Weights of a small mixture-of-experts language model, trained from scratch on English Wikipedia.
Size: vocabulary 32768, 43.1M parameters.
Below are experts of layer 5 (counted from 0) of a mixture-of-experts language model. Rows are named router (the router's row for the expert), gate (a neuron's input weights, with its number), up (a neuron's input weights, with its number) and show model dimensions 0-255. Each number is 50 + 15 x the weight over its row's rms, rounded and kept within 0 to 99.
After each expert's rows: a language model's description of what the expert responds to. This comes from a sample of Wikipedia text that the model never trained on.

# expert 10
router:43 36 60 37 52 37 54 42 38 46 66 61 53 30 34 96 58 34 51 58 61 74 41 36 75 47 57 45 63 49 90 47 42 57 38 51 44 24 36 68 58 28 21 32 43 72 43 48 54 42 51 41 16 58 52 34 55 49 35 63 52 45 42 61 50 58 52 76 72 75 77 70 31 39 17 31 40 50 63 41 50 81 10 52 54 31 68 56 48 44 41 58 19 57 31 61 63 42 42 36 67 60 24 65 53 49 51 47 72 41 44 40 32 67 38 52 47 33 56 50 35 28 57 60 38 40 29 69 55 44 41 57 88 46 61 63 43 57 56 50 45 53 71 62 51 56 50 73 50 21 59 65 73 60 47 44 34 59 43 48 69 58 53 45 51 47 36 71 43 74 57 39 57 34 67 38 51 43 43 47 19 41 45 60 45 53 57 31 56 69 35 46 40 47 53 41 82 67 32 52 59 58 71 37 21 54 55 51 56 92 48 63 79 49 66 58 43 56 27 40 65 42 87 65 29 59 49 66 36 46 71 67 44 45 47 57 53 57 79 31 63 50 45 65 73 80 37 69 34 60 13 53 61 46 23 43
gate0:43 11 51 47 41 67 39 75 51 35 69 41 57 60 74 65 52 57 63 30 81 48 40 28 79 56 31 62 74 44 64 45 26 45 72 49 56 54 31 69 27 27 52 46 45 64 48 43 37 18 84 38 46 50 19 46 33 68 79 87 62 47 57 46 42 39 46 48 66 39 61 62 28 47 46 44 40 49 65 64 43 49 20 55 38 41 59 42 66 62 62 33 33 68 42 44 37 62 67 50 40 66 39 76 43 36 65 53 52 72 82 63 22 93 23 58 51 48 50 36 59 59 50 68 35 41 34 65 41 66 56 58 55 40 51 50 77 41 33 62 74 43 48 53 31 45 63 46 67 47 52 53 46 37 42 41 39 35 50 58 77 83 40 34 63 50 26 92 27 55 28 71 85 37 45 66 39 50 53 45 44 48 50 32 54 29 46 47 83 66 46 48 55 65 71 70 39 28 49 58 84 68 73 42 40 67 53 59 46 75 39 45 44 47 42 65 45 39 53 32 47 61 55 73 36 35 47 54 32 63 41 63 32 61 32 62 41 27 52 51 53 36 72 73 36 47 48 43 46 57 43 63 52 45 34 50
up0:45 46 45 60 61 45 38 77 63 27 61 62 60 31 51 60 57 47 38 47 76 42 58 44 50 54 46 43 49 37 63 42 34 76 22 43 67 46 44 39 94 53 81 19 48 50 54 53 39 45 55 42 34 62 55 57 65 58 61 55 71 93 57 41 48 73 46 32 26 44 58 37 56 57 52 51 42 71 59 52 63 48 03 58 41 47 61 50 54 28 27 06 28 78 40 71 40 77 73 43 57 57 32 79 38 51 93 47 78 46 31 40 16 46 26 77 56 49 74 26 51 57 63 65 56 43 37 76 54 52 51 54 61 55 46 68 66 39 59 77 42 45 83 48 59 73 53 69 54 52 34 69 43 25 32 37 41 49 43 55 51 50 58 58 57 37 61 57 48 76 53 32 40 25 56 30 52 34 39 67 38 37 59 38 30 44 65 42 63 68 70 49 59 41 62 27 17 31 69 29 66 70 65 46 36 57 27 53 46 29 62 45 53 44 45 61 46 43 60 47 82 77 28 42 39 43 42 38 36 31 61 58 42 43 38 26 40 30 52 38 44 44 66 39 53 39 46 57 40 46 41 55 44 46 37 44
Description: Capitalized nouns inside names of organizations, wars and places after of or for, such as Human Rights, Humanitarian Affairs, War.

# expert 9
router:47 69 45 42 32 48 39 62 42 53 50 39 37 54 37 72 43 34 35 40 55 47 64 50 47 64 76 70 31 60 72 56 59 33 36 56 50 49 36 37 59 60 30 38 48 74 38 32 68 58 73 59 23 62 47 51 76 62 59 55 59 58 58 67 72 46 50 47 88 78 51 39 39 71 49 47 56 54 50 63 60 60 40 55 27 44 52 58 67 22 59 58 25 51 68 55 84 57 46 53 59 61 16 72 38 37 35 54 59 52 57 55 46 47 60 56 48 42 50 56 56 45 38 61 56 35 22 39 48 57 41 65 69 45 56 77 60 44 64 47 64 45 48 72 45 47 50 67 53 16 46 49 55 38 47 40 36 48 49 62 92 54 39 64 62 50 45 62 13 57 72 56 49 51 58 54 81 26 62 48 47 58 22 52 54 32 54 30 60 47 49 52 42 48 62 72 83 44 27 53 43 40 49 34 43 39 61 57 70 86 52 60 58 48 60 75 47 33 00 58 59 51 99 66 26 35 43 57 59 54 62 61 64 78 40 56 92 33 48 55 51 61 62 49 49 69 48 46 28 58 43 23 42 66 52 73
gate0:74 84 48 41 84 40 38 80 73 50 25 62 43 62 45 52 48 38 66 64 52 69 37 42 64 51 31 59 41 63 39 63 43 26 58 48 68 44 59 41 32 33 58 45 57 56 38 38 70 50 49 50 51 38 39 52 55 42 68 67 47 53 78 55 42 51 27 35 35 35 26 20 49 78 46 26 41 33 27 53 41 64 67 53 60 57 71 66 50 48 66 52 39 40 70 46 68 30 23 40 29 57 51 53 23 30 59 71 46 24 59 55 62 63 76 67 12 35 60 65 45 66 49 50 51 73 50 44 46 51 39 30 53 82 44 34 51 29 78 44 76 66 32 48 55 50 42 30 41 77 60 39 53 59 42 53 70 35 33 50 53 64 52 53 29 79 18 43 07 57 60 43 57 60 51 41 27 69 23 23 62 58 18 45 29 39 63 76 36 49 37 57 84 72 37 53 52 30 37 53 35 63 43 52 55 61 58 58 44 36 63 50 15 66 48 52 55 27 40 44 24 40 68 80 48 42 46 58 46 53 69 46 35 38 48 56 63 52 71 62 57 70 67 56 74 38 54 61 34 32 61 41 55 47 44 58
up0:57 54 55 34 74 58 42 57 43 76 74 33 47 64 52 61 51 22 34 34 52 55 69 54 50 39 42 62 60 31 34 58 64 33 44 53 49 42 60 67 54 27 50 30 66 62 52 40 63 30 61 58 55 48 17 61 43 55 61 63 49 39 84 60 54 70 47 24 66 41 47 42 29 75 83 47 50 24 37 69 57 54 33 60 69 55 47 55 57 29 87 21 55 53 49 69 57 51 54 59 44 61 74 70 25 35 42 56 33 69 63 53 21 43 65 46 24 77 29 80 73 61 45 46 53 61 42 42 40 20 38 68 45 65 48 67 53 49 41 61 78 81 32 54 64 55 49 48 55 61 59 42 47 46 46 67 66 37 22 53 72 44 49 39 39 66 35 55 36 37 48 43 35 20 34 70 58 46 42 49 28 68 50 39 42 40 66 25 61 61 85 49 60 72 62 52 35 38 26 63 33 48 49 66 30 39 62 49 48 59 02 42 56 49 43 45 65 29 49 58 15 31 26 51 41 23 44 54 56 55 62 52 75 31 35 36 37 66 48 53 26 58 65 72 78 66 34 58 55 39 70 70 47 65 52 40
Description: Middle and end word pieces of non-English personal and place names, often in tables, such as Kraguj-ev-ac, Murzab-ek-ov, Kranjč-ar.

# expert 21
router:53 60 48 21 30 44 35 53 45 60 44 69 35 49 51 77 57 41 43 54 55 59 39 23 35 52 53 58 54 39 76 52 36 39 53 69 66 42 25 40 42 61 31 43 47 89 51 09 79 37 64 32 30 31 66 34 83 62 45 70 60 67 61 51 52 61 36 56 56 85 71 61 27 46 43 37 25 31 61 42 52 82 30 51 20 21 45 63 44 38 47 74 55 53 49 54 56 57 55 36 54 44 31 52 54 54 61 55 33 39 46 52 41 36 33 44 40 64 42 78 50 49 29 47 25 48 16 68 47 37 28 55 51 58 52 61 27 70 54 53 49 54 62 38 65 64 46 68 65 05 50 74 59 56 35 45 57 65 35 41 84 46 41 41 55 33 58 79 25 68 79 46 32 58 43 41 68 39 63 60 45 40 27 62 65 54 58 48 45 45 37 68 55 43 57 36 64 61 44 49 54 47 53 22 36 52 66 75 64 51 35 63 54 61 76 62 56 46 25 08 41 50 90 63 35 63 45 51 44 59 54 73 43 59 35 77 53 43 68 38 46 56 66 49 67 76 41 41 53 29 55 41 53 45 62 75
gate4:50 47 53 35 71 44 44 52 45 42 45 28 45 72 46 49 54 52 38 44 48 47 50 33 50 48 37 63 46 61 49 61 56 44 73 52 42 28 39 31 67 37 57 29 55 83 44 31 50 35 49 17 70 33 38 54 47 48 31 50 40 49 65 68 43 42 47 44 39 66 70 35 50 52 31 57 58 50 78 39 00 64 52 68 28 55 64 78 77 35 60 65 41 71 48 65 72 30 53 28 83 52 25 62 33 52 75 60 81 60 91 48 60 42 66 55 47 56 61 66 55 64 57 66 46 58 23 73 53 56 38 63 49 75 66 52 40 59 49 74 53 34 46 31 82 38 46 42 31 49 29 18 42 27 47 33 64 74 49 85 40 46 46 41 52 22 64 87 48 63 68 61 70 66 46 57 58 52 32 39 46 29 35 76 43 62 52 34 58 51 37 55 56 36 59 54 49 80 38 44 78 56 52 36 45 62 57 65 47 43 28 41 68 65 49 42 43 48 49 43 49 54 48 59 49 42 43 37 51 58 70 37 25 47 84 31 50 38 60 46 34 78 84 71 46 39 26 39 43 60 64 47 88 48 48 55
up4:43 43 47 47 46 41 44 33 48 40 25 40 47 41 63 69 49 36 40 78 59 51 44 53 54 48 43 50 49 56 52 46 35 40 52 41 22 20 43 45 64 38 33 43 38 70 59 28 52 22 36 64 69 55 44 40 25 36 24 27 40 50 75 39 25 28 25 19 36 65 81 28 64 39 61 56 32 60 35 53 51 60 71 46 27 41 30 50 47 42 49 35 66 46 70 47 48 76 28 37 57 65 44 29 85 43 41 40 77 65 45 51 68 33 49 64 34 54 37 47 64 59 65 58 34 40 44 83 54 37 48 70 36 77 27 24 49 89 33 39 43 53 46 27 88 32 10 38 38 56 92 47 29 50 60 49 53 55 40 62 53 47 18 60 54 52 65 58 47 58 80 53 56 79 31 40 43 22 36 58 65 46 41 48 41 30 77 63 48 51 50 51 54 21 62 37 31 38 54 56 44 59 32 67 62 46 32 60 52 54 35 34 34 65 49 51 36 62 47 40 60 69 39 49 67 28 50 43 59 17 50 46 21 67 54 42 35 66 30 52 70 54 61 54 69 34 69 50 53 43 67 60 48 55 72 53
Description: Leading space tokens after pipes in sports results tables, right before times, ranks or scores, such as | 2:00.37 and | 23–25.

# expert 28
router:56 70 51 52 34 47 41 34 37 53 32 37 60 39 48 74 54 54 71 42 57 58 46 39 47 58 46 31 47 37 50 48 60 64 31 62 54 48 44 70 49 24 37 33 31 90 40 14 38 39 59 56 39 61 58 56 86 65 37 57 49 57 38 60 64 34 52 73 47 89 68 52 27 65 28 30 17 48 61 55 53 80 36 89 27 43 57 45 39 35 69 51 42 59 37 45 41 47 22 45 64 69 50 59 43 48 55 43 59 51 57 60 57 49 63 53 37 59 40 54 41 55 60 40 48 71 21 62 49 17 60 57 49 43 58 36 15 48 68 50 42 23 57 78 66 47 49 46 56 15 62 82 47 78 32 47 53 56 35 30 68 63 31 46 76 54 39 82 33 51 38 62 65 54 73 38 74 40 49 54 51 37 55 45 42 59 31 51 60 53 57 66 49 43 73 17 69 71 39 43 70 46 49 36 53 57 51 45 44 47 34 74 48 37 59 34 31 59 00 63 59 58 80 63 42 44 62 49 38 46 48 35 42 58 64 78 59 67 69 27 38 70 59 69 51 69 37 37 31 55 62 37 50 42 40 78
gate2:41 68 22 51 37 40 45 32 54 67 44 15 54 44 77 61 39 58 54 53 65 72 46 43 66 68 37 28 45 39 25 24 66 41 50 56 54 47 65 28 39 54 30 51 37 34 74 30 56 38 48 39 53 44 45 50 55 42 44 43 40 51 65 65 49 45 43 58 46 36 43 31 29 32 46 60 24 70 22 08 68 65 65 61 39 54 49 19 72 54 52 10 60 34 84 69 36 69 31 53 77 53 60 32 45 62 30 70 55 64 53 39 20 34 53 25 47 35 44 51 52 26 60 29 60 67 70 53 71 37 80 38 41 55 48 31 63 36 68 42 22 54 94 35 55 47 38 58 49 49 42 64 29 56 33 29 46 84 52 17 64 47 31 59 43 65 24 49 66 43 31 58 56 55 69 54 41 73 43 40 62 44 34 54 70 40 21 64 27 37 56 59 45 25 68 37 50 69 37 76 60 61 47 64 43 59 32 42 33 48 62 67 42 38 51 34 42 57 43 61 54 61 42 68 44 25 46 72 52 34 74 50 38 38 24 56 36 61 45 40 43 68 59 52 71 59 35 49 31 65 55 50 51 47 63 56
up2:56 29 70 42 67 47 27 58 61 00 45 22 60 71 53 17 61 36 69 39 50 45 51 53 42 34 54 50 74 71 64 52 40 65 68 32 40 44 54 49 88 56 54 52 89 35 30 59 43 58 73 40 68 57 48 44 33 47 28 58 52 51 53 39 31 46 59 69 59 52 47 56 67 78 34 47 74 53 54 38 48 66 56 52 57 65 51 60 44 36 58 58 42 50 35 56 58 73 63 44 43 47 38 76 69 44 73 38 40 65 69 29 64 54 84 79 46 47 49 73 48 63 62 51 39 45 47 46 39 58 43 47 41 39 59 45 34 75 24 46 46 34 41 37 36 54 81 58 51 56 58 44 47 23 39 49 48 44 59 62 33 24 78 40 25 72 41 41 65 47 67 53 49 62 25 51 64 42 72 70 51 49 54 54 15 57 65 39 58 63 40 31 50 89 26 62 39 38 61 41 54 43 56 61 36 53 43 55 28 69 32 15 59 33 43 39 49 52 61 47 58 65 60 55 50 55 65 66 84 63 48 47 31 39 58 56 60 42 31 70 53 78 47 45 12 45 91 72 42 50 38 68 43 61 22 59
Description: Separators and digits in technical data, infoboxes and taxonomy, such as semicolons in ID lists, brackets before converted units, coordinates.

# expert 30
router:61 56 43 24 43 40 52 41 34 49 59 65 51 25 56 77 59 09 39 50 56 63 45 41 27 26 56 47 45 40 63 53 58 31 45 71 68 40 24 61 45 44 28 33 36 71 59 07 46 53 35 29 47 43 60 41 68 59 53 52 69 55 50 67 78 56 64 45 70 75 53 57 19 58 37 51 17 45 73 47 39 83 20 51 35 31 57 69 59 35 34 47 44 48 40 34 62 55 64 48 44 69 12 63 55 58 47 42 47 52 61 56 31 34 44 43 44 64 51 61 43 36 31 49 42 61 23 44 61 40 15 58 69 67 45 61 34 53 56 56 58 52 67 61 61 44 53 65 52 01 60 61 77 54 42 25 57 57 35 44 93 80 40 40 51 44 35 67 22 51 70 39 50 45 74 53 65 41 52 53 46 54 36 48 54 41 44 42 56 69 34 60 52 64 64 53 72 45 51 52 58 49 69 40 46 60 56 67 66 87 50 69 52 65 67 59 69 39 25 39 68 57 97 49 12 67 57 33 47 50 69 59 50 58 44 65 72 45 56 52 44 69 36 66 65 62 32 48 36 58 45 55 68 45 43 69
gate0:53 30 45 78 29 87 45 50 37 50 42 59 52 56 48 58 62 65 48 53 15 42 71 56 74 75 84 39 56 63 63 66 54 55 37 62 41 40 36 41 67 51 22 36 72 58 53 54 53 41 86 39 57 46 46 58 70 43 53 40 49 64 45 40 38 46 62 66 37 64 48 40 65 63 45 43 63 40 49 67 78 57 57 39 42 58 54 57 51 50 46 58 43 58 65 60 30 82 50 58 78 39 44 18 32 46 24 39 49 22 58 46 43 52 64 43 64 35 64 53 50 35 70 64 62 41 31 49 79 68 39 39 50 43 57 47 52 65 67 36 27 37 38 71 41 73 43 48 30 28 48 55 54 47 37 48 58 52 34 56 70 38 75 64 34 23 67 48 27 56 36 70 67 27 53 55 82 64 33 59 13 39 67 28 43 45 64 30 67 36 38 53 76 32 70 69 38 54 40 12 27 71 50 36 33 44 42 62 57 59 22 61 82 44 35 70 24 60 52 46 61 47 63 60 22 58 37 69 62 44 32 53 50 58 83 45 74 54 67 28 52 63 75 49 23 33 58 51 23 55 56 57 27 47 60 54
up0:60 40 63 55 60 46 49 65 55 34 54 44 43 43 39 47 56 33 70 49 33 40 30 65 65 56 43 71 47 38 18 49 42 62 58 24 88 58 51 58 54 37 53 27 52 63 68 60 37 49 63 64 42 34 72 58 26 50 72 42 73 41 56 80 70 84 21 56 59 51 76 55 36 46 41 17 67 40 43 54 47 53 73 51 34 20 45 50 46 34 78 49 45 48 73 38 40 64 36 59 49 47 49 85 37 43 41 81 57 72 81 69 55 40 28 53 46 62 25 59 47 76 57 78 50 41 52 51 40 37 55 50 29 38 55 37 61 57 61 18 42 23 34 67 58 53 39 15 70 55 58 67 38 50 34 46 57 28 30 56 54 38 52 33 73 42 79 74 34 54 31 69 67 58 89 48 61 47 67 62 49 77 25 49 56 36 52 31 56 63 42 52 62 50 34 36 60 32 22 41 73 59 36 50 75 28 66 45 55 72 58 68 56 65 61 63 34 35 42 49 26 35 55 45 62 36 57 35 31 61 05 41 34 34 50 47 65 63 69 53 52 48 62 50 43 51 53 48 65 49 75 58 62 34 46 59
Description: Endings of character names in cast lists after "as", like Manor-ama, Vishk-anya, Pill-ai, Arn-ie, plus other vowel-final word pieces.

# expert 18
router:58 41 68 33 37 41 40 37 20 60 76 38 42 16 47 72 69 20 65 44 58 59 37 39 75 68 42 70 40 40 51 63 29 32 52 45 49 45 45 77 72 52 47 39 30 76 53 42 60 32 59 40 34 65 44 48 42 44 39 82 45 51 78 78 60 35 65 35 53 68 49 60 07 48 34 46 51 33 71 60 57 57 39 90 48 45 49 63 36 41 49 50 31 34 16 32 67 45 59 64 64 37 42 78 64 49 53 63 46 53 68 53 69 57 50 58 28 49 56 76 58 47 49 57 30 54 05 47 44 33 40 53 71 34 59 38 28 61 40 54 44 29 45 75 25 42 37 86 68 32 60 86 43 47 50 43 38 32 61 42 48 48 48 36 61 41 63 67 43 37 57 51 50 53 69 50 60 35 36 47 49 65 59 76 59 61 51 45 45 49 49 40 57 39 45 26 52 50 48 56 77 60 61 66 55 62 43 35 61 58 22 60 69 55 69 26 41 30 09 54 60 38 92 63 42 45 63 15 64 47 51 68 65 73 46 41 44 48 52 46 35 65 49 63 62 54 53 48 54 38 62 25 47 44 68 72
gate1:42 59 52 71 43 55 61 26 27 64 61 61 39 59 71 69 60 47 53 58 59 59 44 34 56 61 27 25 55 47 50 70 82 65 73 67 53 59 51 45 58 65 66 54 39 52 61 47 53 41 80 54 53 52 45 36 43 58 61 51 11 26 50 56 33 14 61 29 36 44 26 48 59 19 48 46 64 25 74 43 38 52 60 53 71 64 25 63 38 49 27 59 33 54 64 60 50 44 56 66 40 53 33 60 52 39 52 36 51 61 29 49 68 53 32 69 49 54 75 47 80 58 38 40 70 84 42 34 38 45 71 48 71 36 42 06 38 40 36 26 58 21 18 53 34 28 69 68 54 50 57 57 48 40 65 47 40 59 25 39 43 80 63 27 69 43 62 28 53 43 59 52 64 44 93 36 44 53 42 34 49 51 52 42 54 53 37 45 40 56 44 43 55 34 45 23 44 51 63 33 46 59 68 51 60 43 51 36 63 52 41 66 52 54 69 30 38 38 54 54 44 29 53 92 57 59 57 43 57 34 69 41 24 56 62 49 36 68 43 54 30 59 08 74 38 42 33 30 72 68 64 18 29 35 67 43
up1:59 66 47 65 73 48 50 61 63 36 30 44 68 47 55 41 53 80 57 70 20 35 47 47 64 37 49 41 54 89 41 18 92 37 23 35 61 37 33 44 57 33 13 68 72 51 49 40 49 19 46 30 54 16 42 60 60 86 45 42 53 45 43 46 38 60 38 45 32 62 66 59 42 69 40 78 56 48 37 15 69 53 88 66 34 54 52 66 32 93 28 77 40 40 56 52 38 38 33 49 66 57 69 31 60 44 56 25 58 37 23 52 55 55 46 53 55 64 48 68 67 49 22 49 67 83 65 68 73 37 68 49 38 48 64 45 50 41 49 26 58 57 53 62 74 49 48 17 67 60 74 49 51 40 48 56 49 41 82 63 38 75 44 48 72 57 62 59 54 33 46 47 29 81 27 63 37 43 55 37 86 44 41 63 39 56 60 57 56 58 54 37 54 81 49 40 46 72 44 38 42 39 35 37 41 48 58 65 28 33 48 51 52 47 67 63 57 61 48 51 31 59 35 48 56 46 48 64 45 35 55 46 17 47 25 64 46 64 56 49 40 34 41 57 52 41 53 60 51 79 48 54 41 47 50 51
Description: Digits and spaces in demographic age ranges and numeric tables, e.g. from 45 to 64, 18 to 24, season years like 2021–22.

# expert 5
router:40 52 49 40 39 72 50 38 39 62 54 67 51 50 50 81 56 30 48 55 51 51 65 23 53 54 38 60 55 37 67 43 26 40 51 62 61 48 28 73 46 54 40 27 59 71 73 10 49 54 58 41 34 33 46 25 63 47 58 67 74 58 56 75 72 44 45 51 66 88 63 56 22 56 32 56 47 57 63 61 34 55 42 46 27 27 70 73 54 36 69 73 20 56 25 47 65 34 52 27 61 49 19 43 53 71 34 64 62 59 55 64 57 54 62 54 43 50 49 53 64 31 34 66 60 61 14 63 49 31 37 47 93 50 51 41 26 40 54 66 36 54 41 71 61 32 44 60 58 30 43 69 77 42 61 45 36 45 42 30 68 69 56 36 65 31 51 81 40 50 42 62 63 31 60 61 64 41 54 36 54 64 28 47 36 48 33 34 42 47 24 50 59 55 63 31 55 71 47 38 41 40 69 38 48 48 49 43 61 81 50 69 48 52 39 49 41 52 29 29 68 45 83 70 36 59 52 32 26 27 79 63 52 69 74 46 76 22 68 53 33 47 64 63 44 79 15 71 43 53 39 53 67 43 46 61
gate5:64 61 38 36 60 55 64 42 10 60 42 11 72 45 61 57 77 54 33 58 65 36 29 38 37 55 29 56 60 39 57 70 59 46 42 60 48 53 53 69 29 27 29 72 47 56 27 21 58 46 54 46 30 31 34 74 32 55 49 80 70 71 35 59 42 56 71 35 57 80 66 42 11 77 28 49 51 35 52 42 61 47 44 97 59 40 36 53 38 37 57 34 34 58 54 69 44 41 35 25 57 61 42 47 44 80 56 44 44 36 58 33 50 53 36 41 30 54 49 52 38 39 50 49 43 78 65 54 49 36 50 33 60 81 40 45 57 46 25 46 43 82 28 52 61 68 59 38 39 42 66 70 22 54 44 45 34 40 65 45 79 59 29 46 40 34 13 42 49 41 74 56 50 53 53 51 53 79 52 34 30 41 52 60 62 49 36 68 56 57 66 82 38 58 36 47 38 26 64 47 85 83 59 26 51 57 49 48 35 63 65 39 40 34 47 70 42 58 47 34 59 53 34 45 53 47 40 59 38 43 63 78 43 33 55 43 57 40 67 33 47 43 79 72 54 66 54 79 55 74 47 55 56 60 70 53
up5:31 63 61 34 40 50 56 65 55 45 64 81 23 38 39 63 22 61 74 58 53 63 61 40 55 46 66 42 23 38 43 60 44 63 52 58 69 64 46 56 35 71 66 56 55 71 60 77 31 48 41 60 52 60 37 46 61 66 55 43 58 68 55 48 45 34 50 51 73 47 51 67 57 50 66 61 64 40 42 53 47 37 37 41 71 69 42 55 54 46 25 54 74 35 58 15 45 43 61 72 42 68 67 52 43 15 53 75 46 58 57 65 52 59 51 74 48 82 45 46 58 32 50 62 55 56 49 40 36 68 39 61 32 53 53 41 56 56 60 51 46 23 83 35 15 67 67 49 37 51 32 48 51 54 50 45 79 30 41 38 32 28 50 47 67 52 71 59 37 48 49 36 41 67 57 45 57 44 49 49 77 63 58 20 69 55 58 56 43 41 32 61 73 24 65 58 52 32 53 69 28 46 28 58 58 63 69 84 52 20 34 65 70 22 40 27 71 50 49 60 41 69 38 49 42 35 54 52 58 52 53 45 31 55 19 62 22 85 38 32 29 41 53 22 61 59 34 30 61 00 67 48 33 50 30 67
Description: Final digit of decades after years like 195, 198 in "the early 1970s", plus historical proper-noun words like Civil, Empire, Communist, Syrian.

# expert 46
router:55 56 58 50 54 60 50 37 54 56 65 45 38 19 57 63 65 39 37 56 52 53 31 45 69 62 61 57 48 44 52 58 41 42 38 53 64 41 54 51 59 36 17 48 43 99 26 35 61 43 64 26 23 47 33 51 59 50 25 52 69 51 52 67 83 55 51 49 51 86 55 51 16 59 47 57 43 49 51 49 63 63 47 70 33 47 57 76 30 38 57 62 16 37 44 48 59 57 37 35 69 59 20 48 84 62 52 37 54 40 53 64 63 51 49 33 36 45 56 56 53 48 43 60 21 55 27 43 60 38 19 54 72 53 56 61 22 49 50 56 40 42 51 54 50 41 65 84 47 27 47 83 64 41 59 63 48 50 51 31 67 64 30 43 71 38 71 64 51 77 65 61 62 34 82 33 75 31 40 61 33 51 57 47 49 67 48 33 57 46 40 58 50 49 47 37 85 60 47 32 45 43 56 31 33 39 42 48 66 37 31 61 71 47 73 44 56 47 20 43 40 56 99 56 15 54 52 37 39 51 46 54 54 87 57 58 51 31 58 49 49 64 63 65 61 66 30 42 51 60 64 43 39 38 60 61
gate1:73 26 41 60 07 56 54 47 32 63 29 53 39 30 58 79 38 57 46 75 33 55 44 53 55 62 84 35 84 31 37 70 53 45 62 56 48 57 41 68 42 50 33 42 42 61 51 39 67 61 41 47 46 64 59 67 50 83 51 46 37 47 60 59 32 64 40 33 57 64 33 27 55 50 65 24 61 64 43 56 54 57 42 42 40 41 51 52 58 49 51 17 43 72 32 22 53 29 61 60 54 53 56 63 33 68 61 27 20 55 29 44 54 60 52 22 51 47 42 33 34 37 22 69 60 60 66 49 40 27 48 36 43 56 32 45 64 45 41 41 56 52 58 77 46 52 34 47 64 36 67 54 52 60 44 59 63 29 41 78 39 48 51 62 88 42 30 34 35 45 64 50 76 32 64 23 56 39 55 54 53 40 50 41 62 39 52 64 48 38 34 26 23 55 47 34 28 52 74 77 53 31 33 30 66 28 48 49 50 53 69 51 24 86 61 52 66 19 50 53 41 58 57 36 64 41 37 41 77 46 65 63 71 89 35 61 54 64 42 53 32 71 36 38 62 60 80 50 48 45 47 71 59 36 95 53
up1:70 50 58 56 23 45 60 49 33 74 45 15 31 47 61 63 64 39 28 73 46 60 45 57 75 34 62 46 72 37 29 52 46 39 73 51 63 36 37 64 53 32 36 44 75 68 49 27 88 68 29 22 52 62 42 47 74 51 41 43 62 51 88 54 60 51 51 36 38 68 49 11 53 65 51 28 72 56 43 38 61 36 49 46 19 48 69 68 46 63 55 52 18 60 50 44 61 39 49 31 48 56 35 73 20 89 46 28 58 43 42 44 34 58 80 38 51 50 48 43 36 48 44 78 54 32 78 29 74 69 24 59 63 44 57 66 65 41 43 48 45 84 64 57 76 59 68 43 53 53 47 40 46 46 35 41 68 57 51 74 34 27 39 50 70 28 48 36 58 36 76 61 75 38 57 57 65 34 48 68 45 56 48 31 53 62 44 32 50 36 54 33 63 64 47 31 58 49 73 55 52 36 46 42 29 41 29 58 58 31 47 50 42 72 67 35 81 19 66 36 33 58 54 59 41 44 37 44 46 41 60 68 59 61 60 64 37 51 51 63 75 70 32 41 25 38 50 57 67 77 65 68 55 53 47 50
Description: Space tokens before digits, in dates, measurements and table figures, such as 5 ft 7 in, Dec 14, 2016, age of 18.

# expert 13
router:53 66 51 21 37 46 43 48 36 64 58 60 58 21 47 88 65 17 48 45 56 59 45 33 38 34 63 56 44 46 61 57 41 32 55 60 58 39 30 54 53 53 27 46 44 74 70 16 56 55 42 57 47 51 79 33 59 71 60 59 56 53 42 75 72 60 59 42 62 77 43 65 17 63 24 59 43 48 76 40 42 87 18 45 41 16 58 67 63 46 56 54 36 43 40 35 68 33 55 56 63 69 31 49 68 73 50 49 63 52 50 38 40 40 42 45 32 66 47 72 60 38 28 61 40 50 21 58 54 52 36 48 59 59 66 62 36 56 55 62 51 42 76 66 39 49 52 71 62 05 57 59 65 43 36 48 56 41 38 37 79 67 43 34 71 32 58 79 37 42 52 44 56 50 65 54 71 38 51 51 55 65 30 56 59 30 26 35 54 44 40 61 59 46 59 52 70 50 32 37 53 57 63 41 57 49 56 66 81 91 54 84 57 52 76 67 48 40 23 43 65 45 98 46 33 57 61 30 65 43 69 70 46 67 29 51 84 40 56 46 33 68 43 61 68 62 40 56 36 45 44 52 52 46 64 71
gate0:39 50 49 66 74 52 29 47 28 63 62 37 71 50 40 42 50 50 48 50 50 46 79 22 42 98 60 55 34 45 60 53 60 45 56 39 65 59 76 64 67 52 41 54 48 32 63 52 77 49 32 55 39 46 64 32 35 56 45 94 43 55 39 62 37 63 31 46 51 57 70 52 65 42 08 53 62 65 70 42 43 67 43 49 58 51 67 65 45 70 70 21 32 50 31 62 50 55 66 43 76 39 80 36 46 64 54 63 31 54 59 25 43 67 56 71 65 38 38 58 74 34 62 34 21 52 55 82 77 47 42 51 53 49 42 60 57 65 65 42 43 37 32 46 38 51 32 65 53 53 34 74 52 41 46 80 47 44 63 62 51 51 57 55 55 65 74 52 59 35 23 57 38 39 41 42 91 68 42 55 38 41 43 72 58 37 61 39 54 06 46 48 58 51 44 41 39 46 40 34 31 74 47 60 56 63 70 58 49 30 45 62 91 26 45 73 85 40 52 50 39 51 75 39 46 47 70 37 77 42 54 65 17 67 39 54 49 46 51 25 54 39 45 58 53 60 57 60 25 23 24 44 55 28 62 44
up0:51 26 25 28 62 39 66 72 69 32 26 43 36 33 48 63 36 59 65 36 35 48 34 71 17 48 32 50 97 61 43 76 51 79 55 75 80 79 37 24 43 49 44 50 55 63 31 73 37 77 58 43 44 58 37 47 52 34 30 36 51 43 50 40 46 61 58 49 40 57 52 56 63 55 52 58 30 63 54 51 52 45 52 36 47 48 28 33 37 38 26 57 39 51 43 89 60 67 42 45 41 64 31 37 37 44 52 55 63 35 71 42 57 58 80 57 43 71 53 53 14 51 46 40 47 53 68 53 33 63 37 44 71 46 59 53 32 64 52 30 34 98 43 54 86 55 57 50 20 27 45 57 54 39 61 35 23 53 06 41 73 54 59 46 53 45 41 12 42 61 52 32 71 52 47 68 38 54 56 33 31 40 58 50 48 62 39 30 50 64 63 32 33 37 25 38 48 48 64 35 41 72 22 37 55 32 56 62 43 40 70 45 22 74 59 33 24 65 46 61 38 67 27 49 31 52 41 60 53 60 71 57 46 45 47 72 51 43 39 34 46 60 57 52 41 49 66 62 46 59 56 29 67 52 64 52
Description: Word pieces and final words of place, venue, station and club names, often in route or sports tables, e.g. Sesvet-e, Stadium, Radio, Verm-ilion.